{"n_layer": 13, "d_model": 640, "n_experts": 64, "d_expert": 64, "n_empty_slots": 32, "routed_scale": 1.0, "router_bias": true, "lr_router": 0.0002, "vocab_size": 8192, "norm": "rmsnorm", "lr": 0.0021, "beta2": 0.99, "dataset": "wikipedia_en"}
Below are experts of layer 10 (counted from 0) of a mixture-of-experts language model. Rows are named router (the router's row for the expert), up (a neuron's input weights, with its number), down (a neuron's output weights, with its number) and show model dimensions 256-383. Each number is 200 + 30 x the weight over its row's rms, rounded and kept within 0 to 999.
After each expert's rows: "comes after" lists some tokens at least twice as common just before its tokens as in all text; "comes before" lists some tokens at least twice as common just after its tokens as in all text. This comes from a sample of Wikipedia text that the model never trained on. Tokens count by the router's weight.

# expert 52
router,186,238,167,157,194,171,210,145,198,203,164,187,204,231,237,178,217,196,254,190,153,206,168,215,239,251,179,200,141,247,177,178,192,222,162,197,274,150,263,233,203,233,221,168,153,266,165,225,235,243,212,245,124,247,174,193,230,222,208,207,172,208,152,173,185,239,228,213,274,224,220,182,189,157,204,169,239,201,179,212,181,178,255,166,185,187,172,212,163,243,192,198,193,251,165,231,207,205,203,192,201,188,194,254,235,204,234,199,226,239,190,192,180,243,181,200,208,223,215,222,209,204,177,254,221,219,226,180
up0,188,228,168,245,232,189,194,254,215,171,241,224,196,221,232,185,232,212,149,218,184,159,124,147,246,173,230,173,206,229,179,204,136,171,198,201,180,203,211,179,277,214,175,154,234,175,196,198,220,219,207,209,176,187,219,225,261,177,194,164,159,194,132,166,209,166,121,198,197,190,189,233,227,174,193,209,228,148,184,177,210,192,233,221,235,201,167,187,217,215,171,185,240,224,198,246,241,142,187,209,224,239,217,207,219,196,258,224,187,207,193,172,237,190,225,206,204,233,165,201,217,190,185,251,206,249,209,191
down0,217,184,197,215,204,187,273,221,158,198,196,152,182,252,209,179,131,172,273,176,249,234,228,209,161,202,207,186,248,215,205,146,208,200,187,180,208,221,255,169,216,244,191,272,169,198,184,216,218,107,187,118,150,191,184,167,189,212,184,181,238,185,238,159,205,163,195,148,194,182,242,204,225,185,258,216,184,201,218,164,192,169,241,201,235,204,200,248,194,205,209,172,170,189,171,228,191,176,207,194,186,220,225,175,176,173,187,166,177,198,235,184,200,154,160,174,187,217,228,229,223,186,209,231,221,194,224,186
up1,182,205,201,236,253,206,216,241,210,202,228,197,232,266,216,188,190,220,208,199,230,229,158,170,187,201,214,183,190,236,226,232,197,184,188,224,277,208,226,211,154,195,212,190,189,150,135,222,209,223,219,196,182,260,197,122,183,178,219,144,209,211,185,167,234,212,191,210,160,206,157,211,256,206,222,265,170,165,218,232,172,200,214,215,221,176,197,184,179,210,212,177,238,224,230,251,205,206,215,221,218,197,152,177,191,200,217,198,243,230,208,195,185,175,200,221,187,239,180,237,154,207,176,203,206,196,183,161
down1,207,194,160,150,193,231,143,193,241,220,215,239,193,228,254,195,198,178,199,201,167,214,210,209,246,201,224,222,234,197,191,225,212,171,185,202,183,261,230,227,194,210,197,157,207,169,170,214,177,226,219,176,198,189,221,148,167,248,263,226,201,199,212,227,164,179,188,216,176,214,218,182,182,198,186,203,268,233,212,221,169,156,180,157,234,185,207,169,209,209,195,208,187,208,191,195,230,213,222,163,232,232,164,164,178,184,276,218,197,173,232,174,162,208,224,196,238,167,198,169,201,173,161,181,256,228,158,186
comes after: " |", "|", "–", "/", " /", " ·"
comes before: " |", " /", " (", ";", "+", " ·"

# expert 3
router,199,234,160,178,168,187,240,218,249,240,221,195,159,212,182,205,159,210,198,263,166,232,206,212,247,157,196,246,169,201,121,214,272,218,177,240,176,168,262,190,211,174,142,201,199,231,171,240,237,196,216,196,174,230,247,209,203,231,234,235,181,160,200,180,211,188,194,229,193,249,226,182,208,184,259,162,197,211,158,172,150,173,178,187,180,166,196,200,219,242,237,188,204,247,207,202,208,239,198,190,197,231,216,239,177,135,242,223,210,216,191,164,233,221,205,168,211,181,199,190,221,175,225,202,241,159,215,174
up0,234,211,232,153,196,186,205,188,177,129,249,220,223,150,187,182,139,186,161,209,187,192,238,225,255,198,209,215,225,153,166,184,188,239,230,161,220,237,230,192,207,187,189,213,124,236,202,175,217,234,161,219,174,181,229,192,200,204,270,263,187,216,217,210,210,219,190,172,185,174,190,230,167,170,224,234,213,216,190,245,224,191,176,171,248,187,176,228,183,204,208,205,180,194,181,236,147,154,194,207,220,186,203,176,205,207,230,201,229,169,203,189,193,159,219,185,213,179,190,145,155,184,181,250,252,202,206,224
down0,147,209,197,218,141,193,222,206,139,187,195,197,199,198,122,153,176,177,236,177,186,204,234,277,221,165,176,197,190,226,219,221,177,205,188,195,215,198,194,206,195,216,185,212,165,193,205,200,147,203,197,192,216,204,195,207,175,169,185,246,228,267,188,218,243,217,213,218,134,205,199,218,229,233,137,188,184,157,187,217,176,218,228,210,191,198,211,207,210,217,204,237,240,217,170,233,241,272,194,200,158,189,222,100,197,194,213,187,183,227,247,252,227,192,190,187,201,207,190,216,124,160,237,173,198,189,230,201
up1,184,193,208,192,270,225,224,222,178,160,243,241,202,176,203,122,262,226,178,229,167,227,251,238,175,173,257,201,244,220,181,174,190,245,208,209,238,200,266,170,210,226,184,230,208,173,193,209,183,213,238,200,234,206,215,207,197,212,277,132,244,185,237,223,148,131,207,230,225,183,210,180,231,210,205,180,155,178,207,208,168,215,223,225,149,166,200,202,200,192,170,244,185,200,167,213,214,194,198,219,194,243,209,203,187,208,211,192,205,152,256,212,155,184,221,205,211,208,246,175,206,248,197,260,128,213,190,190
down1,238,153,188,174,189,219,218,198,206,200,182,187,193,234,196,224,199,186,215,149,202,168,172,189,206,206,183,242,194,198,240,185,134,226,264,156,198,239,207,213,186,144,225,248,200,187,220,183,204,224,157,197,166,223,204,177,211,217,193,206,165,191,200,192,197,299,192,202,205,177,205,221,168,175,193,230,222,220,208,93,180,182,230,185,269,218,200,149,211,159,221,228,149,183,193,145,185,201,203,236,202,197,157,269,176,186,204,197,189,222,219,185,250,195,200,184,234,200,210,209,222,186,221,230,191,139,233,180
comes after: " |", "|", "–", ")", " 18", "19"
comes before: "\n", "|", " |", "-", "\n\n", ")"

# expert 39
router,187,245,165,193,192,182,247,192,255,204,215,237,173,209,139,196,182,209,177,226,177,212,198,217,244,165,208,233,183,219,191,261,274,196,214,269,209,141,268,168,207,149,177,182,191,242,181,234,231,187,205,179,185,213,253,206,205,219,194,199,171,185,163,185,206,208,195,211,202,228,201,214,235,196,265,181,233,213,136,170,131,184,224,190,186,208,182,207,215,202,258,176,197,231,234,197,187,231,162,221,208,228,198,234,196,162,194,232,206,197,171,164,246,206,227,186,213,211,207,220,232,173,192,210,215,152,233,193
up0,184,185,196,201,173,176,186,219,223,212,134,195,224,200,201,160,179,221,203,244,191,139,259,214,209,257,238,190,237,198,233,199,184,179,220,166,222,184,228,196,201,168,179,206,186,206,226,258,210,193,204,202,261,166,232,212,234,206,164,218,214,142,219,217,207,249,171,199,197,200,184,227,212,216,268,168,171,191,148,204,109,170,176,219,267,232,177,172,216,222,247,183,210,237,207,241,189,264,219,226,174,219,199,251,195,213,96,177,181,204,280,207,142,250,182,183,225,203,204,255,154,268,199,226,165,196,221,230
down0,235,213,183,229,175,162,186,202,206,197,215,212,200,212,186,196,222,161,189,177,137,238,246,155,180,187,196,199,223,189,215,173,213,184,157,236,213,206,173,167,184,246,219,163,173,203,267,185,160,205,219,210,218,236,206,218,195,245,195,195,152,167,194,212,157,180,204,207,176,199,181,232,245,221,180,191,199,152,173,166,256,237,258,170,168,215,220,199,203,189,220,232,182,272,210,190,175,210,230,135,207,155,193,248,180,190,231,243,232,228,249,152,191,194,165,218,223,164,220,194,197,166,179,140,187,210,177,186
up1,199,161,243,226,188,206,165,171,207,212,156,216,182,181,189,254,139,213,201,203,216,192,177,170,209,218,169,218,229,193,235,150,213,226,216,186,200,220,176,192,207,166,222,223,182,149,203,213,202,240,175,213,194,228,189,243,174,230,191,178,202,234,191,222,177,199,195,220,229,182,235,234,169,149,191,210,272,218,180,162,219,191,198,181,253,194,232,203,230,200,262,166,145,251,211,171,128,198,201,231,192,155,185,232,179,167,183,221,204,201,149,206,204,184,233,211,254,203,253,191,176,225,178,153,225,201,200,204
down1,185,164,240,226,219,184,221,183,199,158,175,258,261,253,178,239,219,221,197,231,227,190,222,171,139,196,212,235,209,195,194,213,172,213,269,223,229,145,176,200,209,208,178,158,200,186,180,213,153,198,203,222,223,208,159,212,194,209,203,251,236,221,158,201,168,221,185,190,214,236,221,201,230,220,204,104,236,243,200,194,208,255,183,199,242,208,230,197,217,257,224,207,165,148,209,182,154,183,233,206,224,170,179,178,178,208,171,235,239,260,216,195,174,154,207,186,219,194,201,213,231,161,229,219,210,171,177,192
comes after: " |", ".", "=", "-", "|", ")"
comes before: "|", "-", "=", "The", "In", "\n\n"

# expert 47
router,229,260,200,174,221,143,264,213,210,231,195,237,166,234,175,168,183,211,207,203,178,225,198,231,206,260,242,219,181,172,177,183,276,174,213,179,243,160,232,184,200,243,294,228,181,257,187,172,241,200,167,216,160,185,216,233,209,228,188,175,146,199,194,169,219,215,241,198,241,215,209,218,206,214,239,219,214,209,182,209,215,184,161,214,226,169,201,228,181,182,243,248,198,199,247,155,198,215,179,162,151,143,159,217,165,214,201,212,252,209,225,184,194,190,208,183,223,213,282,217,272,195,178,175,143,213,192,150
up0,219,219,231,196,187,202,200,193,175,154,213,189,186,216,205,177,218,246,265,205,186,190,162,267,220,234,215,198,252,211,192,188,168,166,189,206,243,220,187,208,240,162,221,226,190,204,215,175,222,198,225,189,161,213,202,166,148,195,158,228,206,186,189,237,192,264,194,176,202,176,211,184,185,217,166,201,186,165,169,225,247,201,190,250,198,125,264,205,229,164,154,185,204,186,232,194,193,173,190,198,198,132,230,172,188,234,236,182,191,158,148,187,164,181,181,137,219,209,194,157,213,249,216,214,174,187,182,223
down0,219,218,144,207,197,176,169,270,161,183,233,216,182,181,178,153,171,148,130,222,231,213,222,229,193,208,195,200,162,180,224,227,206,191,160,252,188,227,219,284,245,195,194,229,251,193,192,190,229,208,197,194,231,193,204,174,275,232,158,194,181,185,209,180,195,275,149,214,231,175,157,232,236,231,170,185,199,214,195,240,217,174,209,198,215,189,225,224,150,171,187,230,194,243,159,149,203,226,188,128,191,192,217,258,220,201,235,133,218,188,279,201,197,168,159,225,168,169,155,213,206,186,216,150,193,168,231,153
up1,246,200,169,221,239,157,258,258,220,199,201,266,189,230,194,231,242,225,128,211,227,197,208,198,113,206,156,182,175,193,148,170,212,243,293,147,193,185,190,225,211,180,234,211,177,222,145,183,202,217,162,173,216,232,165,212,210,165,227,197,115,231,176,194,213,134,181,236,182,216,213,238,215,171,232,204,167,214,177,187,211,177,243,231,169,183,187,216,185,236,199,202,215,144,200,224,207,208,161,150,195,238,174,229,226,194,214,193,198,219,163,240,126,236,206,237,167,206,198,207,232,181,208,184,195,199,210,124
down1,235,228,202,195,215,215,166,194,147,214,146,191,199,245,179,176,160,203,204,155,175,191,251,174,185,229,196,206,201,149,189,216,189,239,194,199,212,226,200,163,152,177,160,215,193,208,206,193,229,202,205,177,181,141,185,203,186,216,182,195,208,259,194,280,199,192,158,159,232,155,188,156,219,199,191,193,166,223,188,160,237,186,225,209,269,209,217,159,168,167,187,232,205,188,166,205,182,193,236,205,194,255,213,202,229,183,138,225,234,177,181,265,187,193,198,201,229,178,242,182,264,223,181,226,232,189,199,249
comes after: "-", "|", ")", " an", "See", " /"
comes before: "-", ":", " =", "se", "di", "c"

# expert 12
router,205,175,149,191,165,182,265,186,233,214,190,202,227,207,218,211,216,203,224,235,155,222,194,207,140,144,232,260,160,217,158,239,214,168,200,175,238,196,341,161,203,153,165,170,201,228,192,199,224,174,201,217,203,212,239,195,207,236,167,214,195,200,194,181,198,167,206,157,214,209,200,220,195,232,224,218,191,217,196,195,157,202,192,198,184,188,182,246,197,195,187,174,154,232,191,206,188,190,203,196,192,199,221,200,191,137,223,240,234,134,215,208,147,203,210,165,231,184,206,221,198,178,195,168,177,191,199,214
up0,219,225,211,151,205,279,163,186,215,184,163,171,213,221,256,187,240,199,169,182,120,218,239,259,212,234,234,246,226,224,214,165,185,223,145,186,191,227,250,188,241,137,183,194,161,208,161,232,185,193,155,191,238,233,137,249,215,137,206,155,253,163,204,146,188,219,187,216,220,199,163,203,133,222,212,220,162,236,154,202,184,171,193,189,274,190,156,189,204,159,226,180,171,211,226,193,240,192,216,206,180,198,240,157,176,208,186,123,215,214,245,183,230,173,211,200,196,161,194,127,214,210,165,239,197,174,211,248
down0,217,202,198,250,202,250,190,239,192,231,202,160,178,190,229,189,153,160,214,177,245,240,205,222,184,213,213,194,178,218,183,241,167,183,205,219,250,198,203,180,210,210,203,210,158,135,227,249,200,239,189,120,225,157,136,248,203,220,218,189,184,197,217,189,209,178,159,223,201,177,251,183,199,242,156,210,185,227,204,168,131,188,228,162,185,259,239,178,165,245,226,138,288,224,208,221,178,194,179,247,227,233,193,167,264,201,172,153,172,225,239,185,135,199,186,209,208,251,179,271,183,198,222,216,231,182,230,194
up1,227,214,207,203,214,200,230,171,185,224,201,205,259,202,217,216,149,214,215,159,212,170,201,196,138,149,223,196,191,194,243,161,227,169,187,174,214,242,255,181,211,227,182,222,219,166,229,194,169,150,176,227,255,164,181,191,175,172,193,163,220,229,206,232,183,190,237,197,224,231,181,215,145,208,220,220,199,171,203,204,200,221,146,221,223,170,196,209,172,211,218,229,175,206,180,239,198,164,226,206,198,206,185,248,182,237,195,166,215,252,187,229,164,246,218,212,226,166,191,238,254,287,194,199,149,239,210,220
down1,227,140,185,227,189,168,206,157,185,208,151,211,137,258,139,228,225,196,215,155,189,213,186,158,248,174,184,217,219,216,198,187,228,155,138,182,227,171,201,233,169,179,172,182,247,199,197,170,238,203,176,238,222,225,207,191,219,189,194,180,224,176,244,224,176,218,183,164,205,241,200,183,186,235,139,184,276,151,158,157,246,199,210,195,259,190,189,207,172,180,188,133,186,243,191,195,212,213,239,197,211,178,212,240,229,246,189,191,203,175,179,173,271,181,171,156,275,161,199,163,164,207,201,181,204,203,210,139
comes after: " |", "|", " in", " on", ";", "–"
comes before: ",", " the", " |", "-", " 18", ";"

# expert 9
router,271,170,189,215,232,110,135,196,232,175,156,167,170,194,213,234,224,179,176,215,210,230,193,148,210,201,223,195,216,178,210,185,188,155,279,219,198,219,230,177,232,164,167,194,201,166,218,208,186,210,246,196,194,199,218,222,185,261,243,208,239,167,210,234,191,237,232,193,226,217,200,178,142,179,220,257,225,210,239,162,190,181,221,171,249,180,182,198,132,204,212,205,198,164,235,198,179,183,204,207,212,195,171,173,180,197,211,163,214,195,229,239,229,197,146,190,203,152,236,202,137,153,186,212,237,180,176,222
up0,228,201,166,227,181,166,164,200,238,167,167,167,205,193,148,208,216,193,205,188,186,166,200,135,148,247,183,256,233,234,177,195,191,162,204,212,201,232,215,144,187,162,211,181,170,169,286,187,200,199,222,168,202,185,183,224,188,214,244,175,189,176,181,219,222,191,207,241,201,220,165,126,192,253,192,232,177,214,195,180,173,222,194,199,210,222,202,183,175,222,184,174,276,208,149,202,217,178,234,196,175,118,165,218,159,227,238,230,188,194,135,186,191,180,224,218,212,203,199,206,139,183,217,203,207,223,204,185
down0,177,186,135,211,164,222,210,179,256,174,143,172,198,180,255,193,191,264,182,141,221,213,232,232,200,206,201,220,243,194,236,221,194,213,186,178,176,236,196,218,222,237,239,205,146,166,215,228,196,178,213,215,192,187,244,173,192,161,194,213,193,171,223,217,174,185,187,185,162,202,181,147,186,233,222,165,201,192,234,203,162,207,172,189,218,228,231,182,251,215,189,183,178,227,141,203,170,224,187,182,216,211,211,189,156,221,213,186,184,207,212,272,238,191,257,162,220,247,187,200,201,194,221,182,183,160,173,178
up1,209,207,131,206,211,174,190,174,261,191,179,203,205,166,180,219,215,240,192,175,220,164,202,193,149,216,229,225,183,161,214,185,202,192,221,226,231,213,258,195,238,151,200,143,204,196,274,206,205,162,230,249,213,213,137,227,156,220,288,178,213,228,178,208,210,200,178,190,198,179,212,159,200,228,174,184,207,215,198,230,189,280,244,142,214,228,199,174,190,241,210,179,228,206,228,176,167,184,183,163,155,191,256,153,129,208,206,223,216,88,172,234,200,157,159,215,197,193,191,200,195,154,262,211,188,201,158,194
down1,201,249,177,201,209,206,230,193,262,192,206,166,192,243,218,158,191,178,215,217,200,285,211,192,234,168,196,229,155,174,150,182,185,186,178,175,219,168,180,195,157,227,175,210,232,238,213,196,205,155,209,187,211,151,197,228,270,150,233,183,150,199,270,172,162,202,241,168,188,174,178,228,159,182,219,189,211,242,187,189,236,205,199,212,214,209,229,200,251,212,170,170,162,253,194,251,233,242,219,225,225,262,226,265,182,219,209,179,253,218,251,225,217,169,164,201,169,190,263,227,259,224,180,230,236,166,205,183
comes after: " the", " on", " The", " \"", " at", "The"
comes before: " of", ".", "\"", "'", " century", " Street"

# expert 27
router,202,236,171,221,167,159,258,173,243,206,209,172,159,206,203,180,187,196,213,258,189,245,192,193,247,192,193,251,169,214,141,204,247,183,169,287,193,185,258,209,230,187,165,187,215,224,214,238,221,217,217,146,165,235,253,185,207,223,210,239,166,205,180,168,219,178,167,211,211,221,214,188,216,235,254,167,168,217,164,155,169,203,179,204,164,176,179,212,198,199,215,180,213,239,227,223,192,186,210,207,200,208,220,225,186,121,218,223,229,192,202,155,242,207,212,184,220,204,198,251,201,180,237,211,233,175,239,140
up0,185,173,154,206,210,177,213,190,242,224,241,217,217,218,213,225,211,190,223,248,214,208,236,152,235,263,251,207,196,201,103,152,171,199,211,265,207,223,144,164,181,213,229,213,215,180,221,141,197,200,199,147,170,218,168,185,160,167,233,218,206,182,253,237,173,135,162,205,124,195,216,244,207,201,256,149,216,156,174,200,193,195,216,211,221,240,233,208,136,178,167,193,203,233,208,161,176,171,237,245,120,213,283,181,160,190,185,226,216,143,194,143,230,162,205,179,181,195,208,192,199,192,188,224,143,174,166,223
down0,256,175,223,207,216,174,208,197,164,172,191,223,184,188,272,201,224,205,160,176,203,216,235,233,195,144,164,212,241,217,206,204,220,202,209,194,183,207,221,227,200,138,231,173,154,227,226,245,222,140,192,191,222,243,209,172,276,230,193,154,205,215,190,204,192,194,178,204,199,140,209,224,211,225,230,200,183,220,201,214,240,224,142,171,168,186,224,172,172,202,201,271,254,218,165,176,238,156,182,164,245,169,169,215,163,198,189,167,220,224,182,247,161,203,190,184,204,203,194,230,260,167,210,202,207,212,209,260
up1,257,211,203,211,160,212,192,233,211,193,219,169,186,156,202,197,230,113,172,189,203,222,176,236,178,183,215,198,253,258,149,169,181,145,179,212,214,213,202,225,212,209,176,261,154,206,173,264,197,164,160,153,173,176,210,201,207,147,265,210,149,170,254,221,224,217,208,178,162,198,172,196,257,248,167,214,204,193,150,209,219,198,209,215,260,171,183,191,226,194,205,236,175,183,190,230,136,140,237,227,212,280,202,187,207,204,177,164,233,169,227,197,239,168,234,198,221,132,222,263,185,251,196,177,217,201,201,207
down1,221,218,215,245,202,235,179,244,171,165,177,225,230,236,145,214,174,265,205,207,171,178,215,175,156,117,186,146,190,197,182,221,236,211,238,176,169,174,182,161,208,215,234,172,180,214,185,171,222,151,193,116,250,213,193,172,168,194,200,262,219,242,273,197,177,217,206,232,225,147,215,215,165,161,230,256,236,144,207,197,203,168,218,210,217,272,197,229,134,204,193,214,201,180,230,199,222,265,162,216,185,230,210,114,181,198,217,207,193,217,199,214,143,195,164,199,134,217,188,177,225,165,205,203,195,205,187,182
comes after: "=", "\n", "\n\n", " =", ")", " Date"
comes before: "=", "\n\n", " The", "\n", " In", "-"

# expert 14
router,189,246,147,204,169,171,244,189,267,207,216,201,195,237,206,191,170,203,219,232,163,232,201,209,250,157,194,236,164,202,136,216,216,183,190,260,187,181,298,201,209,204,157,157,179,252,165,213,224,226,234,158,147,232,225,187,179,203,194,232,185,202,188,158,196,166,165,205,203,200,222,216,230,203,248,198,202,205,169,182,138,207,206,179,164,174,196,218,218,203,212,173,201,236,233,219,225,244,189,206,183,229,230,212,186,151,219,241,206,202,205,165,282,197,200,176,214,210,235,215,206,205,213,210,198,188,244,161
up0,207,177,231,224,209,206,192,200,221,229,156,176,193,271,180,192,225,198,250,223,129,250,194,170,216,185,185,181,198,151,199,228,227,192,194,120,149,249,228,185,180,220,157,241,172,173,181,156,205,188,201,225,203,176,131,219,249,171,225,208,196,226,167,161,220,206,147,259,236,209,204,182,235,213,155,231,162,174,196,184,249,166,182,155,182,230,211,220,243,238,204,216,293,230,176,202,210,147,172,242,284,233,183,236,214,253,190,204,153,173,208,233,231,151,195,241,204,220,259,204,168,208,170,190,190,195,149,169
down0,182,264,205,160,171,252,142,154,168,220,223,145,173,216,167,294,172,203,201,177,182,163,145,257,241,248,263,166,198,160,195,230,205,153,232,166,219,199,215,211,279,199,177,213,266,201,236,154,202,164,206,189,178,159,189,205,215,165,201,204,230,221,223,179,186,202,217,206,200,205,202,153,202,190,233,179,203,175,188,213,137,247,163,191,221,219,166,181,164,241,208,233,189,209,195,222,277,191,212,183,195,220,154,191,201,199,137,186,184,195,192,192,178,239,152,173,179,222,163,190,257,185,221,198,221,185,214,196
up1,208,226,189,214,179,163,232,174,142,159,265,174,204,189,157,164,157,226,218,189,193,154,225,249,201,201,230,188,218,228,237,278,181,203,175,180,163,227,179,211,215,246,138,234,140,221,219,247,189,174,230,188,179,202,165,185,161,185,228,148,265,194,257,185,197,188,191,233,187,167,183,234,222,227,219,208,177,205,200,162,212,208,134,276,219,175,208,246,223,143,160,164,240,189,152,166,181,207,190,182,196,174,235,197,186,221,236,148,188,221,204,198,174,197,210,173,184,201,226,159,185,136,174,189,198,218,219,218
down1,221,158,159,210,162,210,131,212,159,209,221,213,207,205,202,228,161,205,236,163,224,209,212,233,216,132,216,203,175,174,224,185,188,222,172,191,182,198,156,227,160,220,142,237,282,185,216,196,212,190,186,188,214,181,210,206,189,184,194,218,196,238,238,161,211,156,165,125,204,214,166,222,218,177,211,189,188,210,205,186,241,254,183,224,167,204,172,128,151,289,219,222,178,177,202,133,231,211,239,274,202,217,157,223,204,231,193,176,145,168,202,162,189,279,206,188,254,214,204,230,196,259,176,225,219,211,194,192
comes after: " |", " (", "|", "–", ";", ":"
comes before: " |", ".", "–", ")", ",", "|"

# expert 58
router,204,145,187,246,223,172,197,184,197,194,183,237,242,237,166,134,200,215,150,223,182,170,189,209,266,195,169,181,202,204,171,249,189,150,174,173,195,211,195,250,208,220,254,204,171,194,235,209,162,242,193,225,213,228,189,228,174,182,138,216,194,241,243,186,195,202,199,227,193,166,223,128,188,246,233,207,200,221,163,226,191,244,196,172,223,187,197,211,217,203,184,185,187,161,164,197,216,187,217,191,211,232,265,188,193,194,118,194,211,161,217,214,211,159,199,202,152,242,189,209,233,176,183,241,196,237,221,217
up0,201,206,160,159,179,123,169,222,185,179,189,220,207,170,173,163,198,102,195,202,184,192,179,234,224,210,188,236,195,205,173,223,176,191,181,225,174,227,224,277,208,227,219,206,251,215,220,196,213,217,193,208,186,227,183,221,176,264,276,182,178,190,211,186,244,234,226,153,177,212,209,229,184,220,189,154,168,213,180,212,234,205,218,220,196,228,215,158,251,226,191,192,182,178,158,215,180,204,207,171,179,233,187,166,196,214,237,199,189,213,143,213,190,163,193,172,175,185,181,189,214,199,194,218,193,182,193,211
down0,166,155,219,209,258,183,219,172,147,212,250,222,166,141,241,199,226,236,211,180,196,187,275,189,151,199,243,192,216,180,184,202,206,156,152,169,213,187,181,192,233,185,222,267,181,198,228,259,186,189,232,208,242,243,180,187,203,229,191,167,184,214,230,188,173,148,195,166,205,207,218,197,187,191,198,168,211,195,208,203,157,242,170,172,182,200,218,261,140,169,219,184,190,260,294,217,212,184,166,201,228,211,217,215,138,191,201,136,166,190,269,219,200,143,181,206,161,149,144,218,199,243,203,233,203,204,202,202
up1,192,158,170,248,140,180,234,186,218,183,185,266,148,214,186,163,188,179,206,199,221,181,166,217,217,217,206,190,191,156,228,217,194,205,166,167,130,213,148,178,151,251,209,186,181,188,254,193,155,229,189,187,210,228,256,196,158,200,195,167,219,203,226,203,234,163,223,213,157,193,247,209,186,190,202,206,232,216,244,220,178,199,196,206,261,214,153,210,226,195,235,192,227,157,221,198,203,214,195,231,170,228,228,200,228,184,243,205,170,163,153,171,193,160,200,204,160,156,147,203,198,197,111,160,189,221,200,154
down1,186,229,223,208,208,199,213,173,167,181,230,189,282,191,136,215,239,227,195,238,162,168,199,155,284,238,195,187,190,210,166,163,177,250,177,255,225,186,270,175,196,211,184,220,232,158,227,148,216,234,165,158,208,195,161,245,207,148,132,182,159,165,193,232,191,215,140,177,213,202,214,211,178,226,191,161,202,152,188,197,215,276,211,163,200,266,246,223,190,171,231,120,209,196,217,197,193,238,222,216,230,166,138,110,191,199,198,190,191,248,246,221,197,164,224,256,212,200,196,161,157,130,189,196,179,176,156,214
comes after: ".", "=", " was", " is", " It", " it"
comes before: " a", "=", "The", "-", "In", " an"